{"d_shared_expert": 128, "router_score": "softmax", "routed_scale": 2.0, "balance_bias": true, "beta1": 0.95, "seq_len": 512}
Below are experts of layer 2 (counted from 0) of a mixture-of-experts language model. Rows are named gate (a neuron's input weights, with its number), up (a neuron's input weights, with its number) and show model dimensions 0-127. Each number is 500 + 25 x the weight over its row's rms, rounded and kept within 0 to 999. Numbers have three digits each.
Before each expert's rows: "gets" lists some tokens that make up at least twice as much of what it gets as of all text. This comes from a sample of Wikipedia text that the model never trained on. Tokens count by the router's weight.

# expert 21
gets: ",", " and", ")", ", and", ", ", ";"
gate3:460475497501465460501492510484512519458457476510525494493508498484457513476495526480485505438461524550524519496500520495509499478481499510502508442492517490550505493506472492527497490488478541454519498486499477484499487478483479534456494485487556521509487496485445469473474532521483464528480465494498483523482491480523486463521473450498451498543517489505496521512527524539476544480543
up3:494511505520453483567496523474482503483480453520534502495500482447480498519517507527528507481508546508482531536464513535502509520456474488475517472506502505518520476512516494487502494497508456504510503512557481467487510548482465475495511541480516529528463508478476506482527502534466443497529516456519518507526498514533521496491508471498493474525532521504504513504464519558483503433526
gate4:486488506545461529492513526497479491532488506486482475513452508486482445530518522527473501520504545505497510539482540530504480509505521507509499500478518518508517510505480519531459499491491499514524503441490531525501513495512528517493499507491526578507491494456494500486479509529514532545475552436502500512482488492497473533457570480512494487492515488461506516508497526545476559500465
up4:509530457470521477529513489523509527466527501540551520488514493535513528496479486480518512484470479482509515457502489495496525482490497495494501525538489481511461494505506522470535507511508463474494533521507483455509481513492455478500507513483465428493552491547520494523532492462480469467519450543504516504510510518496522452531457541482482509517484528534510483490502489471510454501555

# expert 17
gets: "4", "6", "5", "3", "7", "8"
gate1:525516463530522487495529532522477499513527496483537537499511450516538478531527543484517493483502492512453485511494472547520491485484501465467523515540531477500495457544479478542503504467534459501505512480507470473487453501502481523458508516474518521544520491480506446478524499462439524498474497504501519532490516502536510508514462528475494507550487521499528470516494504466486499485462
up1:478530523478530515523539514478461486551484522504495500535488475526518496481458491482512471502452512471503474477471492536497506479517502482515528470473458468528489529475525500475486502515480477523547483490515442540508495485500490482517458511470515501551514493472496522469511486533512495517471517492503534469546522475503561542497502490499538470488528480453499509487489496532546478526458
gate2:475483471507489480484489523528474513498519506503476496450491467535480490521509539485507516515467500500483474512522479512476461547424555495508538501518478513456483539527506510495501508491486496489468478475507490507482497486503529561459510511503476490485535498504489499490516500495481548538543543505502495487473495516514485513505513449448508457507476552524476522500495505429537482523473
up2:508538486510499470466465487485482501484527487480534519537542475510527519499489473473509502488449550505535490513521476487548508514496477501476466544532515458490508505506521461517452515466488525511547467479511529470482535525503490477523519462502518513493451495497535509475571538499479534506541512470478467493519497500479502524531512498456507470538499470515526513472496483480514492476485

# expert 2
gets: ",", " |", " and", " is", "|", " are"
gate3:503512484463549508523528526482474476529496495488490514503494494532507501489478515488542465525475491480473458501499482498524503517506526508562499497477515500556533522507487491478491494467549525473447506526468444431527490473533470510508498492534492518521531491496479513508514447491493501515531488533526474485526530466468474498496469464489536529532509545517530541513491477523471503479504
up3:519478497512469473532471522478509489508517483502510507474495509435464559497499475505532500494509493504495480517490525532516503484467475477529458492527523454518519547534536505471530531478451501518533502509520521501515558528505513477494523543480523554500473497498533455501532514515482525502524531469488505453492503515473475546508504475480454510501494522459533520484535518523530475508508
gate4:533464465498526461443492501545469497508495504537531520492474554513512496494492565474485492503491476506450498496509505509484498486498530481504461500516489503525500457484458459476489500517523535485533516468476481504536466503576500515521486538462476501476498483523528476494494515495487489489503494538504438512527490503486518503523527513508504514508465477505483451541511513461482444499488
up4:471532504490507513525455485540503505474517488513502523492526487482477525507484480497501492493529514472468519469504481485467499511515513509567473503504506511529494481516514479474459453495495441509484438499526538495505519512472448483503487524527458506498541443554513494534474503488501486510479513533523528526542522453503496461482504568485464500541477518458483521480515496503509495505503

# expert 68
gets: "\n", "\n\n", "| ", "; ", "|", "\""
gate1:483525459523522474485521513499491500490506526510506478521479518502490509501543515522488506522490568488514474543479460462496489513510507524490460488484473496509473455485490511519496504472525536477487504495499485460521496468501510499504487551531480493523471549462512481530559511477522517535445473468493543551507521549522499514488454494505537527520513516461495465531467465474501483510469
up1:496505521515468467530525480565489485536495499472543465472512442507456500487529539529528512482462481488524485522496504466514480478456491511515494530515501466472458478464500469483489512461476510492517483507484468505486493516494520501493498471452497525506539478438529524519531500451490504530466519472526494486510521518494507488460469501443535476494514485531523485514518492464533479510484
gate2:473482479504517467502533501441498512519465503565460505515531501479542492472491496543465450466456517490494481483489495506554498503488504513496482517500507529526554484501479550495473496486517532525453483504490480455522484524488502506518520523571510477493534526473545525458509516501491518523480511503480488534511536459528491512481493474539513508521480534509484510546494501482520511493492
up2:549522477508478498517520511497538502473502493478517486509527491516484555488525489500518489526501472487496555542515523506476546473496522491502502539504495442540507514506527552493543501499473469467514546498511526524529526489524490512506479498509493512486491523500465470480462495483522547546499527448479521476505427532507534502477468516495452508517483457526517519497530488532509528500506

# expert 14
gets: " |", ".", ":", ",", " | ", "|"
gate4:535506513494482482524529518508479453488498495500499536471505532502541538515511452494516449497456525534516476515505492532512510523528510534508513434464495493454509517488467494501472523516513506498474537491499484511485496506501489512482516505462494527514533480525539431462517518504513514544504522478482484506505494504487488534522525492530458458541512485508455452440520503452499523505514
up4:473488494509486497447481497526519484489458464525518490472498463494497517540479531543512533526503539529509486514499479499496503495530524496484497513490506503517473491463471503513508524483492444496513511525437512476453533478535501496506523573506470488473524482518501483539519506481532506469550539546485474470559517435506505501509535492488505477485504505538513490505491463497506530502470
gate5:545496493518488471515525513511519469460511510486475519477439505497525493496446524526453475471515493466465499512451474493487495486483526512495473473498485475466478460507484482496461569500508479522559500483514530527482517496515475504501526505498504519499520475498522461481553473482520514537534525520443508511505467510458513503488485501463478485544482524488510489542469463493514484495533
up5:470475517493465522503490475477485478479500462493511479493484474502549531518537486469501518490525477543516469515519491499480447490450506479509543496484491473485480502532446508521518531461503442475526483526506515497502500487504520491483490502497547515519463494502530461506478465490499452478513475488477464494507452489474511524521541459490494465464527521532495456521489498482537454454508

# expert 33
gets: "ing", "ed", "s", "er", "it", "es"
gate0:490501481523522502499490520480489441490456485520477528493500470482464461503452492487494485530489492485467486452471518524521525490555466517544489455520503484539542478514486514448530530464501495510507495504458540511537489503537456513487475523534509487527517480484489460488507493518529479517480499477484518509547499455515507476520520458495512527518513498508513496487433474461516472508514
up0:499550469524512493472512510475509475458524491503504515485498517474511442492539476516487503516550470495463500512536490529508474478520503539533515525569469480548461520499513500524475494501509537497524511494499557492509471496494502480477521516483512532532483479484535533496421501495482558466500484496483504470497494502528533453476494501495501533519498519499486497475481479511529516453530
gate1:542497494487493514520463467520483546500497461475500526510484480508490494438512487475490511542474459468530506491499524489535512506521535471479524505527476508486521485502540504495514456456492484478456479507544503484500469506524488524545518449546492526472486502469509491447527534500467507516476492462474499499478492549496452468520486470476485469491453496510484498470542510524511522527487
up1:476493513492459465482471506482508498474518511518532491522509498510502494485464498538516494509470483472510477477494489512495482498489496477579500472498543448428493504503483517525542499512533483467501503513513488511471505519541531558477526494518516496488466479462483503455535535497488473538511467473529539490508460513518488514497467501451533479506541462502496537466523486504506500523546

# expert 12
gets: " L", " The", "ol", " |  |", "le", " E"
gate3:502532514480492481525531507502471470501515500528500548486477528538514500519531542515499551504545522534478487494550485511479540477483484494494511513508468487515495503506457505441503543477512502510517550478492520564500522493494481525516472498478501527517453529511537473488540512508504504530489542506510480523502517513525486493500496497490472532509535527539514477482479456558512520515434
up3:476516517472494498505513474467500485503492533494488500500515488477528509521507463525478497475508495495531510481540482499468561463503497535492504547513474422477528520473460484502493476498527557509472464507503493519464487535519542489484488510528498460512456487521522525531458536495453474499472545502497506502515515518516513520474452527477496541484541466526509514498559505519475503497486
gate4:499509477511560553531475512507512523524498498515430506452511443487515517505486491527492487521447514522529444474523480491474487496505534496512500474517478504499508425473432483496502489466518499478456509504521472542494475479502503524541512485495470479495488519540507508489519521515485514504497522484466530508539473505488518470470478478513483517486539509472518502551522479518505487505508
up4:521460496511505524538471521539488479510494493508476532498496507454527510541452497482463524494519532555487496503510459458504448491506478483467539487513479505533471530521443529477497484506479478481490483516514518493504510525503494484514493515483466499491499466529479462504498512499550496533457481540505548535487498520505513530462515527526460519519503484543494479545513473467515513528453

# expert 49
gets: " ", " | ", " (", "/", " \"", " | \""
gate4:560496486511487518504490508516504493517523492499512507531483513508510521481500490511515523543505478449513516553497521503496532498522489553449560525495547459516532514485510476496526452489490515548532515495532482504530492527521514505507523483542458464534524461534492511510461488494500503503484491536476516513507501552484509492489548516499516495515424506502495489526481531484533447518513
up4:514495458490524494499535504497499500486534535544499476473484535565541484551552501476462455492523532522465499480531465474505466528460510452507532468475477504521522454487495464545509482490518484529502496510479507488470494518525465456542485487486502515478520504509485508510540490499522523486506497489514495484526519497497520513458546481542470506495478478480480511507512504484552517475468
gate5:508570493486466484488524481501513459527463512482527530520545520532476507472494546515493517454522507499491497529484482485471531498515507479503456504474504551464507525507498469494497529473553510522531513497495520484475476530492530504504534458531531474501545468500536473478481511466500497516471520468485477497546467545493523488501557488499473524496499461501551508497479500486522516530485
up5:495484492491487441502504452510495488531478470503453513505429499493494481490494498512515463436501464482518553567486484518504480520461504493472512482463492499496511479490519461499487520486502475450523526494527499499529458499513515499485485530465525507511500534529504500505502467503510536486522474502450543516486540532518501501500482469492526450498501550478542518463511520491497493505542

# expert 67
gets: "\n", "\n\n", "-", "===", "==", " ("
gate1:506481499502493506518491481495508518503455451489573487522542527536494510510531493519472552501487517486474474503513487495511481502535530541491501496507483503450480449460539463498493480469482500450514515484493457474512532474529498502494498494475480475494471472501502503484516514506516564477524515560495484482507478511486472506463467558466493507463508512492541466534479463493491504463508
up1:498502460503478461495539512463501494486514482516490479510503540510498542531486488519513496499485470507500514469512536501512543546507474471508456489518519536522507502510538472502522523523496532523534468490496510496490484507505576507520468534512480509498508536515542485478482519489515523541519517497520503499523521464510493473504528448492503493526515500492559578479507451480469507465561
gate2:507566490470480536474471531535498506508561519487481502476496497501501511490472536494501508430488541464461519502499479525493471474476512499499461548507450468498514477495449531470485521503489508489505530501523510482469456478541463495487493493486513473449503496522501518505525486487459498494491512503514454532548537503524498537521481479514475501520464507502477466506508532528513496526464
up2:521506457533530528500518515505491492487475471519494476448493517508481544521483509472507483547486569525505511463476524530519533485501499528484456439515524544483518533502493458514469506486496457469505521502478509438560489517502557511502516506526528510515524512477516540509516521464496514519504493513475535477499518470501489494510507509467512537518508474496495514506462506523495519445484

# expert 59
gets: " | ", " ", " (", " |", "; ", "–"
gate4:502550513549487475532496512539489540438526513478522564459490526466503507530508492490508521506459499543493485482507535513469510505489527504507554499524490486532484536509538496530527509491474489475496499503478517501494483484480445519511523488492462499542512509463510519528472515505506532530524482481508484519505498438478470439506480479491498462510447484479494505469524529473503517487521
up4:510500466485481492529534512468497466523500505532510508490546512494489535493477504528498506500507471462503508502536558515505490485509503497544473500493468477515512500499499480515543476471496558472525508482504497475456462487534488496533465500498505430442515485502466480481490488456504525500523485467456535511482503490464498505486553512484503506479485488498544540504481454505495419502489
gate5:515507500488486512526461509522504550471538476500510505528545502491481541480503514506528514514447481492494502462443506509523530479533477495486535498494524484512519470516504521502478486435492508521489486524524501503508488512471465518510507516509521550512547536474513474489499500523511530523515486540563518493581467522535535497489544521534511502497477460476518504481506527536509512475477
up5:488519461519490496488552505502499463513509526497511511456512477497482481491484506461496469508562478457505485492535483506481477516512506482531493541507507488446490551470508507524472532527483484507536463499498510470490513487529468485484501509506491492513484442524507525492519508474490514441486514516418497505453511493476512493490428489487543498500520501496487485492509501480468485526570

# expert 39
gets: "6", "7", "8", "000", "18", "25"
gate4:544517528506488488490486481510493556496525479522530511476515480512505540506558524523497505485496506500511469554491524515514452475520573485489484525508499519502507518510513478518485529464490453486534485509475481486487480519503490514453533493509469506573486520526463467474479527524484499473501493499514513543532501474547518519488532497495548504539482471473461484515484543508509533494474
up4:509486500528496505474501489494544482523439505548531492479522493478539525523510483559476490523544523546478467508523475511518500502516538496467466527476511485526548481480493536477454487493495492497488519508469479471493518504468516474537488526482503469527469496469489500495479504543476471482485484523522480555512520499500547483500484469523498513537483455476486490531458521544513489497454
gate5:525500516551500526485497487510495515491505517522506533485464499524449509477532500495534484487499522478459543496471483559517472504443497510484536495553452472487515510511527516458523495472483519529493490500516523492546545522515513505469484507532496502493520530476507444526513522473478493500543492512527529498534508498497525537481464496480512512479536494465502504454567468518484526495476
up5:508504522478493508541483524533470528471504474480531479466507546481517504513486498488498534522469529515525498485513511516473518564505499549531487508487506486495499504476532504521485518538515491505522528532501533550466486475463475491496473492481521422539495529472493459455517506483497496488505500481487550497516499441484539526492504472472514485548444502538493492540502481483514487496526

# expert 37
gets: "==", "C", "R", "===", "T", "L"
gate0:530496521506469512492492484497480523510455516505559529498487477501493520532535518504467491503484467516502482480531534512492501439503521515535468515447443473483464447497477465500469452494495486459530497471517494491505510495497513528505473488553498519523446525496477543473503475516523493502482481516504479543501520451514517510449498512493517486500517453522498510505479488500471511498433
up0:511533531516531494540490495542482494497501514458521488466466534491529531504497524535492499540485470489490453516480512496538560555498535499514463516463479497511490451477500518484523513536491492487523496501550450479554528519474549517500472471476520526480481521490511534483507513523540522510503471499508480506495486508545503527493536492496480526496532456530495528486487490512450514480517
gate1:475570462519507508518498487555482464515484505554496506509492514488495453500466552494500509538510538521445507508514492503486493547526513540463494467502452512497493469503463501517536527495499528493489508520530496487496492533514477517468515502553547492508487461501520434496528475529499472478530531513506488474488490516528554535489514542503513489500476462515531505487508485493509509485509
up1:477503494474547501526497503501507501497506515536521507473459494511496486515547566512523509519520513515461518474458483568548487516459480473513507470510477517470446494465508494498493497489479488519509498500527508483491505486500458472492495455483523479473502510478504488512523495522482514519473470525509512475473464557504487546480532531514500455512530538508569494510516540452464486501507

# expert 11
gets: " that", " which", " who", ", which", ", and", " to"
gate0:497490510508536540497520499507501499505489510506508532498494479468486504522506484493525490517448473467525449465447490502531546490520510476466465467476513527518460494550495540496480514465512501474487545543496545491525509488498504506493534481510520474484527503458511510482501471512494528454493541505488503506546532538547491547523551513500481485510466540482549498496503502484524540497460
up0:480524508489494489468531475510462531523511497549549473524466460471487475538493513472521506497512476501474541520469506490500469496507492546458482529457527527458495521510540515491502517490485526457480521447530484559450503485499498484501530500478482482502522506498490477494507459481542550482438518485506526512494474470511529522492528466488532495519490477500493473527512541491524486506514
gate1:495492508498498506484516524465500486490514507524496479545555540480499509504514479498485468506471478481459537511495460538480447518483491524529451491453538493485530474521492480453487505501513534449539526519501516512508499467542532535476549486484495483516516499500470503472480480467496546463512525497467522498488462530513489495465522470487484482503482469517538466487501528504484441539510
up1:548504506519470529518513490480501473418548500513474524506506522518498517503528511519528506482484509444451509460502520485485532511509516541479498460489454489483511543440480450488494485490532517499521484503507505489479474521511452476511484509522486501520527519486556521526492483494489482536538509479498473479496480525495508517524465432483528506478500493517514474473506522523469461523503

# expert 50
gets: ".", "18", "25", "20", "30", "17"
gate1:506510495507514506512511490501463494513514526496490431488487490468453503497516504531509523513481523490506490518458483544499527533514496523495513517483503501556498513524531494496508531497492533486511503462460504522562499533478575507495514522563527544502522510508513472535505473473496564486556518515475508510491496489524492481518439512489465501466511517467461520522488490498487549514506
up1:472501466485478530501513501486503512498467499491520450505446495533484534526487506481483480489498466531480508480511523452511534483492497534516487469476473484450522501481512506473461437479531480567523508459491507543437499482490483490498467478476483523523474512502490520452499501505501521550495520494505473492515503486492538502490556507462478483491512525542460511507504505489445492505466
gate2:534537515495541488513507471541513540480499515492506513479488479499489523462491523500477490481533447501483488537505524493493477487477490554496492512530479470517511518475475496483523546513523498454488546513493499523558465465497442547502460487529532506532483480483494502485479475496516482530506499490508473492484424495477463496509502503510461464495482458515487478474490547525510480453513
up2:511504483495527472528475537521499492503492514437501498510515496527555501466490496506467543526503471493487487524482492507517482514498494535518490507485512472542545516463533491484523523455537497500498515476500491528531499507469518527538530482518547488488475494564504473489481522477488553551513459507472495500499540515483494499498579514551499504521519493505526508537490452488524526473510

# expert 0
gets: "ing", "y", "er", "s", "ed", "ly"
gate0:537497458510507436452532546511505509504499498475489499514498515559507502476430485508477476471486543496511473520487514501477488491501493504490568518527496521484520517555480534495480516503508493513493519482464497528489507531500522507479529544485483534483460451476519488529471503501513461524502519484489485514536486495507492525542506552532537505472464474500498522501487483494496522548460
up0:523460531484453505485515500496540469480488493526510495501458537472516522500485534504464501550520513496521507474508490489476507452488490508487542502538517505484497478511505541471484555522521496462519476494505485473539506545502519504484506557472501491510561470466481478508498474492519451491514489480485493507508530473458500534500513519528538464512486523466479471483475496453470491563485
gate1:518512483504498509517480529473460507502496506528508522519499475534518478517497487492480507495453528471477519462441471520517498498492494512456516497501514500498491502531502503483516487495534502501514506479427524479478472448529489481551529476497542559530484461504519469500540481461476481491452474485526493502504457508518563503540518471472543493492518516480528477519526490490542456495496
up1:526489517497510492477534524461477520510471478520498498551478465498493464476453510494483478516519507461506526461502464519509485490519501498504519503559508537486511504483507519521481463524486535512558458518457533471513542492534526493462490452503541508498544533537513499482488500497498475507456522482502492509469458502469518538476511467502502506470499490487502472514552513523523486518563

# expert 48
gets: "b", " B", "ab", "0", "B", "ob"
gate0:466510521502491484528511551534480518514452501537512542479486487536468493530519545525501501484516540455486472506478535461517490516494484521482511522513501475489485501498479487520515504489479518515564500514500516511461548496511531501531488508457514513504515498512446453514503514539508481464508518515505514479538521507475511485525537520453518485490507512520528452525469546471519489513428
up0:521495496453537507449466477466492506479552472492530455518513512470512493479480496514520509507489493515507499489499478544516519489561479507522541448481487567495520484481512437513483539510491502545479517507500530492525484500509522497490518539541465511512514518489511504457499482477478518501504507468511517483475510537533534502515493458505504519490494511493471538481538452492502499472566
gate1:474500466515479488530502492461484450487473474482535522481497542496495530459505480502491494512492494454525442542518518518493498546526525495492509455507507469499480489476503508522493508478533527489513527506494499515466478488537484530469486507501510497504526494455527486490518521524472507504508493505481527491512510506566485505520496489489520568534511508464578464459491459503493478561531
up1:508540513475505513508531497542480488524520507484525482475516510518471518495475501489475513508526561556484566482463473515525512481516502587500517527509488491500495506506504488523460511475508498524524534486466458489511487503491456512494486520481502520525523513508497570502463457456509541525494473507516504488478500498522469489530468522526451490514535484519460505484501515461508520516531

# expert 29
gets: " P", " S", " D", " R", " T", " N"
gate12:493492492497497516502489495478481511478512495507525508472480544493465457501521493503486521496517495508547487518490477504503483495491535512488509513523525485494504505480422504506489481478533511506481557498477418469473476544492514493522500471475528557538461495520468518508464545547531492477497511475525462508506515453464513517559480469497524508483503536537500455508497506471532528503496
up12:478499527527505491532527488498509482521516502508458501524490446484512458468476471490541488480506519481462502446498450486516514480502481518526540496508483526515510508517490453523501516543461491550507449548465519546522523493453507469490520484529463469477537449499489497531492490498505496487500507526512488517452488509500519451491533512516467503488486515503457509475494513540473537518469
gate13:533511455500505525466528523488508469494507504500490505491481471528472480495531490521542491523516508471540506529494507527487532458571495501495523524551525448477531506505523508491533513510488505551488532527469512517466499522516537456469529457542481498494549473495472484523499490475479500530489454482490517527486442516490515500507497471445475468460495506499521493503501512491507471527523
up13:528502501452525563502533476543498523458489503483470480521515499495463467479524502468488493481513473513498508484507498485517494481543516483507511480519563532521532479546487477476523507524506501515528502511468499515544472493485526453515526491515483439498514497516522496489507508464528489483496465505523514534521454513456552448489563507479533491510521500502504534520521516511491446504492

# expert 77
gets: " |  |", " |", " s", ") |", " S", " | S"
gate7:526535496504488476498476518509491493486495537493484545499510473501545487512468476504517493456511495488461504535505502525497491517517502515473509551527509485516498503496461513489535495493522451527498492492493500524460498517495478522540503455530539477498513455484529467465479505492477540512477515429554507533475495492499520518525518491488493473451527482508557514519500451490524488418500
up7:503495487507523502498488501478525488512471454513484522483532540508521512480472489490542465476501521470443552484492539485508505486465522484486511546514530498498496549445509547482533504540541548535474479525531519454449460515490517502534521536468485451491525475525511515484525495505448480504502483475490516511505495501561515499509492510498523485473528496502535485493489500517506488484531
gate8:506505479481460519491512536494487455509471538524472532490493487477515498543459530516455498512514487491466499541484496450477470504479518540474500472481551480538508476482474499486449495489494494482454517498517486502501506509489491522493536517501537540545451481465512486494466518479454475524501528476490526505502570511540520469502511550499472484543525514517517499532491489505501496463494
up8:507446492525514479516504485502504543464526479490500536502539497484473456520509510503516529512485504491501468509523477496507536506512474494461538499508454463466538499472499471537515496462501490571500503504526511521490506475490455491510502508532472492520523477509506532498467464510495500468501454539456486521484420514473475474511515504487487518532463529538510495509470519503477474487440

# expert 38
gets: " |", ".", "; ", ").", " |  | ", "]"
gate1:492501447507497502485527523499468466523460491506519496525498500524513490470518457516456501474486509470470444531462429490486470511517529505503527455539515502506496512554519515502504483515512506507503465530476536541473472489526510502508518527525495498464489463444532463485511503500463463490479540498515502486512529491440491470488494476451536523472506520526494483502503523481517510481468
up1:519449569524523500507498476461490530503468469465511516518521479482542537532513485485503506515447486547495494481507528476506542521510475518509486459518525492507485518531520502446458511520507488484517527530482502501461535471500481521482512521469507466459518493507479475507436470487527544475529487475513506506508496526494475535499505486492495511467481512484540515486472489527470457544524
gate2:529505509504524497488509494488498502485471498542496510505506478517541475499490526515477555493456475537508476540483454502518467488488522542480513497479511434496513496500516542505483471514514503491523513470530494494517495473499500568478527511471543549513485516468495472500493497504527520527473506463475496505547513513451531503509473538500509527489509477497475487479490463411548530503492
up2:505559498473489535516499489519521469492478501477506491502548500490491479501505486503537468481536500457479472508507501496443496487522482477545487535488530496486476542493518511494458483515458467500465520529462501513510502490485500510490427529460487495523471512439524498496490491532508521439473458516508457544449475517510488486507527478488493517495492507510507500480471547536481477532493

# expert 25
gets: " H", " L", " S", " T", " K", " M"
gate0:534532497537517533495524506516504482505490501540478500471531540523503508470489501526481525523430568460482458511492493496473495481524509461540491531486523501519485526473502498519501505491482464493511510476564479478491491458490489537540479513435494504529495486469443515488482494472490476497500487492541490498488506457496493502480528468503490507451539509496558493521526481490499499499537
up0:509512535507468515518487533470491498540497510517469506503494510562494489492488513473475514483531501490500511478486467460523468518472484520527501496554466515542526486522502517502522521446459490550485519511489503519451508507522539523482472469460465518471555496514493550473492521505512535547524479510496524447518488529506462527550485499466524478498483493521515511488504494463542475494503
gate1:491508476478554538532484520456503489522464447520501510493533445544537495499457501470497499508524516488478550512489478530549491489545489483503505527502503499501479468536510505539522495460482483524467465519516464490504465524470493498533473495498549497499541491507502510489486469507456496531501516496536483506491490450474515536494471538505473520492514491545511447522494522491471478489528
up1:485491461519482498512535500521491474509487474501536504492469519510482436499480564501486537535529495514502515496468530464492479533473501540549514521494463516505492531485509510541487457528529501475514484511468545507522516493478478519517497508545478493480517482488491516515488530540487506491465511528559517532471458522500497530490497510554507516521468445510505522476511527455459511519482